{
  "d_expert": 448,
  "router_score": "softmax",
  "normalize_top_k": false,
  "init_std_router": 0.0311,
  "vocab_size": 50257,
  "optimizer": "muon_variant",
  "steps": 3026
}
Below are experts of layer 4 (counted from 0) of a mixture-of-experts language model. Rows are named gate (a neuron's input weights, with its number), up (a neuron's input weights, with its number), down (a neuron's output weights, with its number) and show model dimensions 0-63. Each number is 500 + 50 x the weight over its row's rms, rounded and kept within 0 to 999. Numbers have three digits each.
Before each expert's rows: "comes before" lists some tokens at least twice as common just after its tokens as in all text. This comes from a sample of Wikipedia text that the model never trained on. Tokens count by the router's weight.

# expert 1
comes before: "1", "2", "3", " be", " mi", " time"
gate0:601518433555520502451485517524497515523541523519514500527541570573528419422532490422424412508481571526415596516460401613406438467504467488506463481453451432504458476555586533596516491569477456
up0:634522419474464543448457472468449598534532441507620535554583489579413459548485445503482517567471552504438482421486517616532440525556446465482418515452522505430525488520546470505482504499524468
down0:493617486534489493492442480494500435488606376555470509438534470479480443483543484462479545463531507595496485473505593590459610519397497577462438496443518492374409589534546483431576529550495488
gate1:603572507505467462480502564527405439492477442627518455522415477451504487546434450539533477517493402464490519503495457538485500488353470449581432538503458570508560599519475472467481496510543610
up1:526688526481516506503484557415483483509465434533350454591468499523519527555458478466456523496521380444510529580557479523446591408403462547533493490416439497439553537495508524516501494528512580
down1:492509364440487515434512539448399469494440552480595532457485454426544479554496655661448506378454404583558529490531602528516516476517524562415494464581526490487482463527522445568513484428565431
gate2:513525604483418482552597477493493435562543471537537511496543542488524480523570474494488552466513516516545487486554427496406465467450421554492431529472494510564440501404479422457454476489538551
up2:509486666444427460485568464472546468476641528468505493504541415565537474602560473441446530504519531495615431504545543452448553566574469477399423489399512468532433596487399471457455564488459549
down2:541492510523498559388531504580513529475413518510461405564623391531551470475586528527539522407554457425471512483494501534562554395558533501505567515560411464484469469547517550514561556527508457
gate3:470503448660552534458491492503471446469529541382478507475532448445498462583574562477496443459491475537452497436475581414520600543415558517527582491414472533332483536499458494519424491449558433
up3:525533463684554510484476511492473539502500555434536464446540445455458485593397473475499484522497404549463493526466521480464545546462541521623497508451567496370498466497536479551450571477541362
down3:577469475451616546494485506494514565535476491560468440529494452550537476460531515511488500561590570495472418559530489379550527512491523558480543460538521463594464543593572582426518542597546590
gate4:585416507549586457582546533507498518524500567472512553489505528533419414533434465642483523447578416516434405522600404489558437536521531417560449434524517507500493486501452463567558468436556515
up4:611431512464509506509391602552548533468475566572540460551594492516493492598485470494579515484492453525587495584463513495508525438518596403398421466630514520507486441510501430473539543485484464
down4:476461442503528551482554529425577516409532543472392484467486440526419512438523450514454447451503548512518518509465599480471489508490574524494515587450472531437584548537470537430542424527490477
gate5:402546456452494599477463523436512510475500577449512506428514503429489493477470513470543494556515506511544491494434450534477498472375524582486560537474579423510462517422486423505516523525513426
up5:479447448470556608530525497467472579445514492468503509476481544485524503516551540452520522562504480528421596525461435507442530471548482516489437364463581418448442616490433430644450517479513396
down5:464495506429468474446512596414528461566550476477535508559559486501539522488450485633543556522489566579509519414509407548549574496447450508472453515477529440505476465451570508491395507486499562
gate6:509422575476527534553539456515463441440462494538532463485473546550535469475437481402487509487452504500496561497482420578523562537522565558480429482543495463521519503617473570553536467558445527
up6:499524547507491414650561460482506433484516516459605596473465482569468525508495430320500469499516516488492532526563530505489513475461584567481518513487477485417521531544527432629516528565358503
down6:528518441472531440491493505458424462518503488499515539555494531498521454449559539420568403477453532499449466528497482454441538454450496418526450501473478532505449538443502457501462533512533428
gate7:463562598508507400453550563478505477552528551418447514559493505521502473538539490477505394480508490532506441403547486541567392531515463581433458388543607419540479424517512510496452507466483493
up7:389453451536453390485548535510476471513439472506423508577529552454471499533534486601543421400530553585440429502508446490592451524543431492391458402514524578474479476488495544507453508537431543
down7:560498474485490551512527562508526516543525458430489542456483529443380481425487544501506580483500587581579461529430531434512424503509546598408578569453598463411468517514488514539453381399502386
gate8:422526546480469463463497618520513516554579483484444500487433483490421516526396513460554502472545408459513440471593433432451574520547475474559590493577422506454643516385561521516520482596448526
up8:446509547566557544490530640522479465494421560551496557541501473445412508504546475541429479556528520332555474479514420521473540471575496505529487541609467602543535510483468449488516533441453563
down8:434515514484581359556487414481490536535488538452417466450468469577549549479500559571493560540420522538499401517429445463479505497477492511487514468344551551462458515416495536513462447464485454
gate9:548494497467541517475504577490478474491518490585504507550491544607492522510542547441463610503520523497470509524540432466505507561464477436470534528549513550520472516456458489426561495503395525
up9:518515526499521554403525632530542427497510478521488533545413525504598499459541486457456533503584455452531480561516511452517434502490424564423509543538505515414512541442531469499535550436514428
down9:414472555497449496476506436502562389460506509556499604624437498441387585541452503420507541474467503489545516518530475521507467562467485527463508455502481440519473523529519461548505454488520463
gate10:430432404603592486487572407490591452688481511510418548468535491537495547479568514602455480490514537483457520499447526468468497501520494576517499505508449556482468462457464478405473434517504497
up10:496487534584508531432468472434493548605511426528511420407539469567413533434467489589481461438471471525483490459475477597505497512504455582508439530498504469457538511482433475423472537568585489
down10:455482516488527423588432413491598422536510624507549466439464479448540550512474488559491456536527502512562521552559608391513418489582495504533433493484540428499506532538459602538477543500588525
gate11:561524469560582448497527686472524571470516506620429465511415518526476585476599513448471477582546572491468571514479569544393523456368576500512489546503426480436532436555572456499497372575492345
up11:556486554474514503583539493494521545504583477421524628529444518565463533514555546514509471523561493572496499405551523530554511449567369481588495563613537569516526465501480463491507507498399518
down11:456592466494535459449554408477519566468450474439490585449497527532530520515461493528488476563562491511348444612445518416527552516537430468529435546479508471485610477483465550449417543513484595
gate12:514419429427473555473555545553495542580567518564507515506491474488541528513470601488546577597472462464544513536433493507479450528505488503522515486517521484492516513485541525498478482502523508
up12:455491494511537464541519460488565492669519477485523494464500562470509483455527514506561593497524533493517481391478503561571404524559560571511503513510452495458563578552557520586475491526553571
down12:497503471452514530531431456557523560463407449439513533470564490540487475533487398548471497460604463531474467505518479510516574499476381468516490555497475496532417480487516426578533535508397448
gate13:534613504406496520481467412466562459444574467506493535507494584504523510556486514489469480541504594491447508429468576469479496505512502496446543439457473588420561479595480590457461552496452490
up13:588551465509634436484582566578433428435596414492479520587531472514390509611482505459529535505501453503476556574468513539492469491570437599495421466518510499448508486454478488440497481520537453
down13:553476533558492405467545501551569488574487440467516474570491471563559473509524508533500536554487413527388443446532528416427467534448510437537421426639448441467498533598543612522484486457483538
gate14:534452466497461482438514452600549491461428624461519446569491507477523556460475552538505537486531504529477472455415375476522551445433501471463500519504495470496471496465461495551586515422566480
up14:605488469500517533519601412506411463529463621525420479478476413496483560527517603600485494428493527532482470513468503542508577465485559445464545597530555440575574563539412467571457463481440523
down14:397452507549575486578532481459457546508539477525457598488499580495450506476508528552548437534507455543556494506507427444507512558476557401513503581584496444480502504421490457502494516548480526
gate15:560537410530532577488585451545466501565539513512505560513484531520660518544501499472461479505463469519462480575442508474476524428461436512507435551564534495541461569539451566449529525439513390
up15:498540481489561601423505470488460576532589514594425584489548482505541501474539499464541458518511529521450483482462524535513452440460469527508571518562516511484449560507453556487558513455555469
down15:526533573519502474605558553514523465588407549533480573474500425464511473458504488507484426447493606518492520458416588393545508602501441506449587527486491533468508468521465416560449474471527518
gate16:474551509465515554486504483446547485508430556476604432495608460461518511433509529538472478591529470502496468532492557516486574492446511515500428510402503445496477461488502565474513531576459398
up16:446520564483491506460575419515471583456466531494585512467516471429442496511469398502482510581464558504551443569483559496468529560407519505487490421528516468453444544522522607520515436519506423
down16:439439561497506650498517505518415478459445474497524446490558527581506506496492491567484507476475488525463487539524552485506513568507578480549474485596522562573506493456448536526513495503548503
gate17:507480502446496523458539491496559509496580536454394749519521516562480539510506428449455472466485489510429439433576594498523394546490488475475492501540534515505495560524554473434515486491505490
up17:509395436478530517424483458470460490584488539511471633458491502478438517452424394520448509500479455470518522459653486389535368570471471502528550512501449445501479550514483381537607485461546505
down17:517520578505541557418629507586456470398516491445534570479427558406519507484405504515497518526437388525494486556526577522476457458497478489465471441478464438508513506541488440523493554450462493
gate18:445427562445527555447506456487511572542473573454514451576519519419532421413474533551449362457560398430514534499514502536510472523541556496588508474529471513530514516553570544392418549410474501
up18:453484436411565502481533543554629471498504539493579520537547498467495432494491484542479507456572443506475589550470530483467477468447548390612514579442422479545483470528572521520514546546500496
down18:475484465493475513543543542488449512464563468550571474426396456478466451480452448516441532468625539539443546561487459505494543376585542458566462516462558600494473469494440413486557491526524535
gate19:409474505498433565450526565414518496530546451476552513546567526457487560524489422470501494464567528510460499492455582489444513475574497536480510492460448498500476517471537499490483504477565565
up19:503487543408424521435600431438448508511528545432513449493541573459481479508521438490545515533500515502451509535431449559509530505559557607401451470554423460437564432408481526399527609435539449
down19:467531418523450446496511470487557533487462433459517476379566632482543459517488641545473548528595576543584581501566596465520527496481552541506481433466490538545538507565416509439453509535522407
gate20:483402443500499411566573550552483488479506449478429487515362590537483471496479493549490478470535499451402403525546543471479468518541443503491436583623579494424497523472433505501594497558593510
up20:539503500422500459544575487570553525470530483499445497494512648504482578496504459499551559540522503493438514447530489535514494592506509439459542510517482573528451459514482499475409505459441437
down20:553461478492539532501550489429499524566528469485483536528518535545494465462459511494503510522471521473577497546485490525462538451527486457521385516468507577440595553605454512525504518501509482
gate21:480461448479415492464495495547481570476492593501519474495538461612451557484567472573451456539544501438566506448416481524539454423509502500488533440535468452545495517492499546424525456495544464
up21:512425500537468513493503428502504528485449504578482537477504518600451510449551429470443422450532488366534522485486549489505488418523462476416539440459529496515446489525503520501468555590475449
down21:463425517475484511536465533460480485550484560576525542320601490428551418379474461477510435571549370473494512465541583493543472594484503530404535501403465481501545555572552438520480468443598563
gate22:549486540620380536503527532569460518522467522502464578345458463463626435488409393579481426552472466487557547566500563484447398489486467573476561500510540525557552554571433464386548498572438487
up22:512403494665470535448495514549452449540534629545512562438469404549568513486406416582494423470562481387511494476519548497529526510496518519470511541542459498535569532539452536355499500600470508
down22:564465470482509369430491506577640492439525591468428467476462517539542455486497409470470534485471486510470479407510519557519542551500531454461430548488458541459491542484582452464534447544439484
gate23:468495442446555467435496546456465499494543500578500564596466464555427573577449445540511549532568524478555417488477429501480502470499451452377559507548507486499543429475418479538487419487490580
up23:501585443507488457400510486473528511462554499521530535457506461522486578539484428355513441553574469552587480542472494476511489434463490546480508596559492528488503487551520478548539394544529541
down23:507505461545457472471545612451505538525502511518566602532489447499482549494505452396570585471553529520419524532476505458529467485512577433490482582425495486502489460506590479530491522546500389
gate24:477469560508408460429409618534492473482588468529443456512527490521517497617453479536501539588578475542459391455546545449516461550526419478515521524420447397550512495443494462486587487540470568
up24:491414544535412490418450491448497472510488535519451420640515456470510439591486516529555430529519464473523472456508583434532454524531467464560466519502517414515467534446432457398592479526567541
down24:557509493538548557454484590521411445502393466602607436471514455604555473460555493457465530502476546424393476608508427542484491469495506570441501505452451503557523546629496554532523503491461453
gate25:442522542535499522532521544519535495583451462459491506499437536547432437464573531459475417511482497501558507419435486475511467503500385582414531399527518430512618409426444528526464499463512612
up25:458564457514515550490499535494529486489427491570437523521472501471440456460587487461460415482513516552520513445476583526484455443578435524506463458558605468428647417423460555447439510559528598
down25:442509552413480502495499443445458414492555566348561478499413534553501495520515466490539485572458542530596463478555499561468506524573500512585476549553498501585421574486411539553465545464495480
gate26:488503458529506524543545543528529491486462528532497500446471468559483504569522535561514484454515502454432527510624522374534494467565419488524497554486564550522413506450480449528435506470517574
up26:459459428566606495558599582478427432538485492480558501459431468483499454515518640516518444481426519451456515454523516470514491573500532507489495562449521528551512497475496493464464460480467525
down26:482483580457463523431511426534568446526491518449423551506565497473486449459543495455483497487397527503443586504359534486439467497504506480472497452581575523530567526502523549455468502493420485
gate27:512484509505478427510485539359512588521652483539542438532554506517475432549550578598546430536525522451567469554436526479529473565547503478440496566476472522544492499551467389490447540543502568
up27:493403509501492526463471477436478550535606507463468415508523505544451491566600583643526411494539521585540495512501506457501493573528534466523485520459430479573482496543411407470527507517506464
down27:426554497474596518508438520550477571552553406489527536521592464553516559471523489512555505445489570466536484491621519451416625503508511492513406422551551450491515487364491484510497526481421437
gate28:495582437544521483461424464487455497474497471484573575441571504459504451497561485530505508499473519510614585571501531543537516606599542522491473510469398514509513418529503481514424479499523492
up28:466456526536507431457441417508524513437503487405504505484505569431352449499503467498576467531452482456487543543559533568428569608589536552533538553570437568539500443504491569520472528414534491
down28:465447492481518518510550501506465404617481502468517495437510535441552457521532591451468437480534534549563499513489517504450494589549462474479504560538452467531531492477489481574529507490584402
gate29:527488539518546518443482498515436428542599568437519535500465503426519544544463542458521480502586474531579579470491561561466486420459498499562453491460539537500571523488513464460511459521559555
up29:429525509523479516473466536463460436476479510574542511483533479408520501541620418507452517504525544471471516488539555515538524465536505540587495458502499448480608570567500492490503455440525531
down29:628545439454578494485446547511483579475492552333467465505593478569490501546471421497477501504516467411430547512463478590524444489520537531598466512465516407538485558544543490519584553489531536
gate30:475607493474497429497484454450606486503472525537460470442631440524497536569486641570426417550564510575540537520484444573545506530522453589381464506533464466472472404419507496590477428509558467
up30:493543559519454518467478521490553493542515495558366492541647486547433459552496592428540520580552518544472521511564478486465521602431519513401453453519501426479484416477437542576412486468550573
down30:438490574457517462467456533442434529521477497554521401553617387467522474428537460566471476459562496560527481494563399537549529481503553412528506530466452486478436500484463558404558495498543455
gate31:447503409453486558505435507430524480531558416556549493490471498496524409513493563514537602511600496580441534510524472494430479491519589554422538563554508524484518470435505570476417485446488519
up31:531461520494519516449490523419480500474470451518466415499490479449547504497554580493548567517647524562498531545492524475431564418495550556424507519493570534515424507437462523462443445502540499
down31:498524468578537487417446462559648454549448466463437493547512518485559438528432583606505547460461570433453534486519465511576477455500486429374493425513625472488494443463525541525568576516489461
gate32:571527456532539508589481489504473481513441510493600479484494550484499475506522518473574489480546531559473571540456491563538545562509461554509480499456520479587458512576597512530506536466483539
up32:522576423473449530465458558438514520569586459445550430432512452542518533530508514474495446547514605447405537449545580519562469494416361534516502503513512450596588501508570502600496452552482508
down32:480608519518589561461488622519505481514442488507553474504582569528509492494539567505469481431455469424485485464418434488485489588532518556466598395551498530531581635485443546599440576561438429
gate33:501443650524446519487544429536613504535469478450484527518515523408418550362516495487513525454419570512429594484485483486417511486530497614545454540461570446465470605481560481462452401471562487
up33:474520564488535447345452517468519446504448549524386523443560600579467490490510561508476570371497511543500587527457488527416483470485551512515561505501491446509524461527483604467507458543497563
down33:563505369543559473578646478512567522480514518599489473505454470532465494527500452478563514438428513490445590508588467472466566497557498394501501580543412468526433446483506504486535460501509546
gate34:452532547543484520484517561544502577543463466507446493450493568462512550411508533492513444514457511474480521519367527473553543611450520427523524415460441527484437494505545566475568491504556587
up34:518500514526503521603451466497525554568479495603506480512468484543504535529505568506525529508455484444530396517525450413472388496482441383577468450590417413580529631475471467524541416471473487
down34:554535498445414477557455465543522604566464440442472520473424477431549425459488438525560476445524446430366491415516489496532481504505479545509443486606445456505540420517527420518439505479484518
gate35:422531511536499507420537517529472504533553468474476516486346425435632501458514443441474477467481497498534563430590516569448558523532507570507518498522450497529405507495455447503493491460493453
up35:516516512564471492441509635491532542421516538503423475515478473462449534560430570574549423437375586444545568388510404516471546528552533493518565546452510474566471483535486437534485470448632530
down35:498546547518558533471520588578558442597559414536534475519577561454569521473497541463450546540509456424495506535437484456474518456450598509554486536457414472458657538526499500514534390633443594
gate36:557535553388516312415455566513433592553421461415455536592436541461403475463434427552558525476445509537535450629445574488414550466488422493562514456545513473540530553461540480425470419575507501
up36:489527549464439481494555512492496457619470551524530496539409509620469497455487562531434540543497449502528538639554528476484500531550541466489482471544457486498461529475448407480350504541432421
down36:509489496541563528485517468394425552482491565539509526458510550577476515542439529495568467573502477521556484497522357480548543496530455451447509474454402481462489469554482610454598503572513538
gate37:420543523525550352505520479538528461538432528535545470421516507537514532562520529550434443515452512554463446572606520448534480505438581448519515482465500498529527381502453541497524551427440520
up37:397574546562484421544497497546480454490484437524486490408541480507491463572530536656507481465537479526454504474630461451567387489520495402461563452470517535560552487514483537535494519488471484
down37:535490561534485433456436505514539591499559524526451453505425409432498458504570518493524514475410619498544446382548471515520466451542548442457545553489501522502465498523496553488455373544462568
gate38:482502584451508512511454659566460492445471522430521520598552547490515523492535479513513431428525454526491398526571650551540475459356423512487480468448483538506468470577491464464459407525555480
up38:470456528494487552559556503559493458589460564440543485491573447460493492494500477507588534478463391519464484584474610506511528510477405500463545497429608526412520465517478581541450501552395507
down38:430513524492458543549481491603559525466487393556561436497513518485529523512460475439421527425440559376565496487518485437383475371546513486552541602649441484489534463499455428468434501484452499
gate39:524556492498462465535417457525453366543494524569508421536444530466553495466553572506489472537460486516504531589411466583492538561549581475476531585535514475424521516521446506497474540612436514
up39:553566392516480487524411513504449420484530546593448508476500520454551560613529416526451451480525570535445512554406400665473548554513452509535494528529479582494528543499440522518592470580507398
down39:493547530521531507540406482499525506474529506409483510507495464546520631518476573447454448388471492441462523502481521550512509419568445473468498574513476484492460537489454477419588519450514632
gate40:435512421590441341525589519542507395529441472479574573481469476451441491527476457524435505534487537576402440496525440474576443528453479525491405434513495476607506516509501614470530482478514593
up40:485493523551518512529559555541568452557510448536538509509463488458407510546562493467473550640544454579412479507512456524558454447418471456572521488502524500537411510546496536543505537483452540
down40:515492542515479568438539476463522498466534501528564482418572585556465438464499534518437558465574471543527485544594528523477533505531509460564557508446479485463518556494455564535421452523494512
gate41:500487492479528534513400447471602569525624599433501478454521452438538463501518536588524536503535440432538531525392470631496603442483517563536448502445493565488555471464553512493615441523461516
up41:473529461449506546502472476540557533421562511450535430526552405489574445458527557473472574523532516550544499485520490560511655453478457567546391545442533506519560494526399460433534517559516485
down41:563529446453512485465527540596492527567545509420488491545463515520555618488446559487529434541488562461527545447494417616513501386478435502511597480340467523540406507493438507507504524462389538
gate42:452510523473473514466488595495455425632536471449511511451547536523409539539476498588425631440540534446446540525452480512527419583521492436485497504520492548482606579418474484470455568532491429
up42:425595472499455501459414576457483554520491526469482491501538514488451496519444497427477600546489609520411516470506459430551473534508538543411525475526475466490509496522465510489462560554517453
down42:518429608458543531459510410446445511545581500504447372536454498550514452553517546419526513486423445452529480582545572510523512497521543472580506493391540453496510490512463505494553492507559491
gate43:441453454535452499492393552497555555500562476388528423539467495486485532512473515491491466460460527492551503442509476473584582552619412501505527460448476488471388514522459585466461483569543529
up43:503543480545531563530427481525496358549386456498488514522455584431572513419421517552496528503527452437544462563462502518602464476589463448540441429458511521527457541469437553447501543526559471
down43:468501529508490580512511500523549554406485452461542506512479630560444457554563486430545571480523465524538428610438436467453510499544507482371582546426461496494477574487473475548459597533440565
gate44:502529323550560567586565553512544370502363587530506495454556458467505503403470562574549474432488435540528567566499424434541510515456607562552519436402452437571585427441435470568470558484554545
up44:570535484547491529536449560505556446551404463563438527489472433482500515611533481502542458500465518531526489509472413493324487513462577496514533544457415531507521555453453481534536489425488520
down44:538441456444554477545502428508489470457508534467465477492401465536497481499512423437446523550482603522538485511474524451435407553502531497431427567561499568390440543453511510483531474449495508
gate45:421493586472533524576515461464486482514444514450473499465519503511482558522505503561518512565386558531552470470470544482423434457519589544515466540508461522437526461593551455627503549513449446
up45:551534461483547470543554399502531567532525567536464471480479473516524560574488540532483611435457527491550478456554537556511491452573554608443465464517537472560523472491430485532530562473571507
down45:565495454545491482491503503576437615479506444512489527471565511503445478588521538430437502446551518419471520449459417448460498553499485500519569505590488519520471509386561445521518473457546604
gate46:461488576486460402466483499449525459437422405471549555480457494519479558405529519452489490480439395525509370495438504562505505510460520487655490476427509504559419503523471492509504568448481469
up46:482482573499515428529536565404481425501496409491535548473440449444480479454598528502434561520439454555471445514430559448545468525491537499646504457442473516531418452526500492516529602465537466
down46:593515569474384509633573512529508472534451631495538461531520530429581504475527418480567463499479533637468564511545430445465451480510509462456527517601462451466526501424522393434530468457452496
gate47:487577432443501501483493544585558439516559470493579554531597470503471514494525542478516533509579460515578453438499488560472512513604626535502579437426600568441480532500415443574503442580500510
up47:494459460458479517395452585610523544504586492534540526575557546476590490438529579440465519472516570497610416554496602596570474490651578583552560516434460492408481487440428476475528461551440516
down47:454483498478501514559552443544606477552517503420534528509470578480451500460486406487540401583597418503510477429569580540459487415548606519394513510525528535527515490494490508437460465581505529
gate48:546599488517477462482532469360457546527454578435484467398531484497402461445589573375430487520472533413484553528461489475501563512494525447423499568511432392543530479537569519467433517516493492
up48:658501490567514457494514470469442470575502590492489491473539463551450478558492521512413508502441463556515475467577527518501501409516471459532549667575499508467474466551575561434466432513531505
down48:504529457447473471423435496551528539522535452498564603505564546528450535550459460530511480484542447532424456561482455420483613443486493471478451419539503475509522519460437520562479492551433584
gate49:495478566437535518495576594420470450482593452503490512553477563521596558437490459447487477532583517495567499446453433586474518533527520540441495466459381500509577581511519538521409430521441375
up49:522473615493505480413593557383483452435527497471461513623522584514529567493404490498444501492523545464493544442492508475468517443516516538494510438578449494418510535470475510524424463477509418
down49:476472468467479456428539576508601416470527538526478476518557466476568581519467495490453505475423510394411435507515512438495507546488476522499466556547508560413474486471554508495531461548481507
gate50:539586595629478456456496470485563557470489479486460513463556473519464556552484492469392515544428487480533513556462500449467481481418582469505456535501563480533507556515533585481479631511521517
up50:502537521505582516456388527467515439436539587510442545460517484468410503483498555500507499509512547559517456529515536508491404536484495572544525455536707559515514521633486514517557534489514393
down50:467467530487418440398534449474423516524561513454557406510471494491473523508493519522570419485404479465470491482506423533499495485584434414517509556492434500519552490442477435440457487436494503
gate51:492541507423528460571529503541400565447485522528469490479514563419532549496538454530500474543472593516595517486549437495591477546480464516506483555541441554519500474453596497555451451529513484
up51:482519532534505465586483466524479591460480532448454450528513548475482540592406518527605500494397594477571552492580524483568420522538519543473538502485454592599451522451577555519459532467500502
down51:548590495424496610577556459527443551466565460512492482442498446605556513412514518541479483483492524571464480433541454487421601483432523564513474486462535466494424612432416526520486532564538485
gate52:466514473569443496550465559474514455572522440489552537506587538432524543497520522598519400497616422613496532472555427465542509473483412490455509517562472558623591484610578484532496538529634389
up52:584399514539441449533548574514459476511560519500501498534566563473518521467531489555459402525567392544427459507482510419515566497477490465460543477525431461592529518552581501546505466460643409
down52:515517435495509520535467456508510549527431561436522433445473489495489608500416452426520536507540599491566416500503534455574399578430490460499479530503476534536594455505455445512455520449531522
gate53:536398488507566527490540581457476397492590534523473478449544410442463498494567481503507471560407463467502464582518519470552512464418454528482462506534509609503621504616517538494501588537578474
up53:489539520516556491616509530583539455578519519527426519471520462490466561523551502485613440457619441469603496426471483368476386500492437530547470525445472530583573459432410573530531553504521497
down53:468483538483506509503509447530490455533584491446526555535537424573536629408492382486448427479587548625442580476505484421530542525512534530497520480544479447455457497524485504535436458421501439
gate54:547445457529588512554564477552512502562489548515471503558542465507455521445522430551527435447417439490560440373490553431470461510482513507428471468543555526476519595448483492506521533615521484
up54:509536456471568539406542530514442542659516571628498491594498533602478519451487598588503386481520476436604531508513607429437510567374507489429441400453558481513528666481480539454430493630528532
down54:488442532445521473470470568521501521451465468510503569499569416574486483572448547449426549577461542586458503538506479543439511543482474570539518529474403527469541581446546510574475515543455534
gate55:547482562550365461448540536539485530505480466466401448470514529543496477503497447509504466540549607472484460498550565475411534382452466548529450423467557552463465551778498525480518497511564547
up55:527470555517411508506498410540418497592484477464530493465499490519549520502489539493458434477496491480514450516584467488553499535474541430618437453513538498537533427545514499508528567560575525
down55:460545469477444599502513554490430512591491487385512617504532467506509542460520565553496455429528576439529502523502417566390507526507541487528533430477535480469498533367488446427449464434552505
gate56:456532517516453564571502442496529453483459556573466514487478455524357451568495509530374498447493501530333470417456504563461512484471513507469447438516468526598499452514576484562512521502488519
up56:494430551470456521448492542590498513398498528519551594471519497533487570502520603478426466554435544549488470451502556448503593540445583427513534465523536504535504545528528316626487508474521486
down56:520542472541569450544525491469368540502463476535563434515463453528456488565444539407514544524495468404499519500545500551478434552487449548549419491443441485433411509406487531434394454404602531
gate57:472547494550545509484580450483437596558471634503503444511445497455455487618547483478423495452390491433413494461540542518520448465513526548432450482486504515574494440505599580499515570590447545
up57:547459452527486522523549544576435480496515484437499532487471455434588496435522474459431484561569544577486538403493503475539427504513504481540553535550454498530453478544508681433452531533419534
down57:504518482504457447516389522475586449465557445553546516561496492558437590570494483475454531516538513553530440552449491526449557524459537434526518573536545512544478529503467510512502445482561411
gate58:496541471480487481532542518480578457525517501567456465513537485533494505506426524411490481496572459427485501541385485539381448523488443514577420387529484557549501618511566528499552580506438485
up58:602513465453429498549506504424608461536529454520428468556515488515527595485482483402484566472584472437462484483434576459455559534483433597531497485537469599500533527506486510551535586488504495
down58:498501576443436542581511559501522540506556439532449499502501509486560452496475541543457592555473575508519494438459500589524586495493481455545519521419399532394488513561511448524531482507486545
gate59:511517518484474463499463571499553529529558581494490532414534541405520468488545557466515464617538497498529512579420471534448518584389455514445484575425444534470546579543476535542575531516412546
up59:585505556539474479556414568547475466531564478532576444490494515456551475519566524473553452579479484379485566607495532480532411460456538467513449538507443498536495543481480472563624524517433564
down59:424527559469474526486455504473550502572455480571550530460488502599594553543458494566463494428465531426525551508508560471443550525486570416549414502542503489549447473493445455499410454468466528
gate60:528465544490471543435425491560500509464541517512497443428520466549423565500484505485524506493510456460524509499557529530453498586523608479521523511451425570600480493457451524489620584512486439
up60:522461490551510513492410505497485474566508528556462510468479484483490591468464540510541515471502363546522554570406606510507529537526561473483491570438450482627506457487436561489505577441504459
down60:531408553485510445445385488581643460506478436530470562522388492510554469475500425514502428553625433486464505484463582492511500511526488509456528504503483500378486442456509517436501467524490670
gate61:460516422609523478494483573468616452620482531527569430540590520464444629517460513455564466547515500539501527584533461414477503505501430430467544496497406628416464458551500506521481510543532479
up61:346602490565510522538451533469453533512533571491514459588531579500525589411540411449479434472514500429475483474494520460524423499535538574470575554542487514504478483574489466500528499562583543
down61:490453493462461531535533466503500583461523454476476492510595540428521504493585405503450462505533603563477563567461449437506424541539501508415488443491532497498507530486407555486510517512477488
gate62:402572433445416466553470505503470579545494539511451427417481487531433391446533460457529507472474580457555466514515478535508541368473463520482489476461540492488526519557544549605420488530672423
up62:482515493509447498535493542535456511472498504552477455464485484517526488408490467499552490408581519429581454568550465577478479484445514521538449447510569461508611512506559503555525436535533513
down62:464534448489487459410452604449499470523492453523373474354406514494561464550513375537457543570400530573419488550434521431496488457455412488489515465496583496565445630434511511500403493580505499
gate63:535400476440543451538537427467469514533403444510524530558510545500528465487510426517407565512517460575444519512418456533436563509497420474511465563453482606487542588559514537532458330565533663
up63:512548497538538488572550584464498512552341464513511447457449594550427540423562524486376542449464574524538503538505549518430527457508425507487481473526496489555478560478480544432492425519462651
down63:508457383506549469470499505504468517444473479481540489485419384475539431455498416551481543522548500516491568426502558520419581535575524494537460444527473528441453469556449491522473476535635576
gate64:473494454556546521471454437565490509548543510508538455531532535506418516534500475514503498533460526442481413483493489531474482509542458447495546502547490456507506522522512466441510506544488500
up64:540477436475509551433524350499586480457602449474552485491450440635476421475487536479427479616546538455413483450558431638456439517510443511532539478563512515496457404456482508441532547576488473
down64:502472463486441511442423457540524469540458529579455495564569424497523502471485503406378525512528441603527455548544463573492486540433524538489448483492516464494518541451497558446496534566382567
gate65:489511505492479552511456405425450477515493388575434557512526547512487593490485468434478500454466519451436464551477562508544489495512465569510528460540562511445472465482483526522480548441522439
up65:534559525515456533569492450456451496532573450517461558481495520457473427462460534419556440433514436446542451493498504542535535360541500605497579514459460576454516579491549568505513486537447481
down65:441438536480529502533565480421598543471546566571493570468526481454521536484461506565443437507495484454488436542476529478447445516480577552522565539435482458442476484495563448560523549488554521
gate66:541477508480459524457554454571521480504523509567481569609584484432485512554477568505593397546480458432530569448400455447484429545450550527530496613461460469406509529404425513559433428533542577
up66:474441504500498465505550481586494466467477557535444558583529504452495563531394641502561406580488424470528522517460522496573459541466514503483523560507532496428464478535529479541502412538456503
down66:486519486414558494602425495517498499549497483513514446573476498575442476459417457533416556548460530450534438611572563531498471503477516495541487357528518528516476602465523592499537447512402516
gate67:482531623456562510439456500498424492541554559478522497537435409450538485509406435484516506526496483542473477486460489461417482502413594485486403471510648605468494453520548447452572516530463559
up67:521557477525427532544502481591492419446512453495504498572419466450535496480585497430454470484436510526535489468469460476474479469463554490539455580503495532433525482462600522588509422484423522
down67:525534506475505445564451455477544545539571482485441516517542483540529475543531528435464569419512444485507455564501386536580510492530436504589434508593504432592534484531481442563572628542527527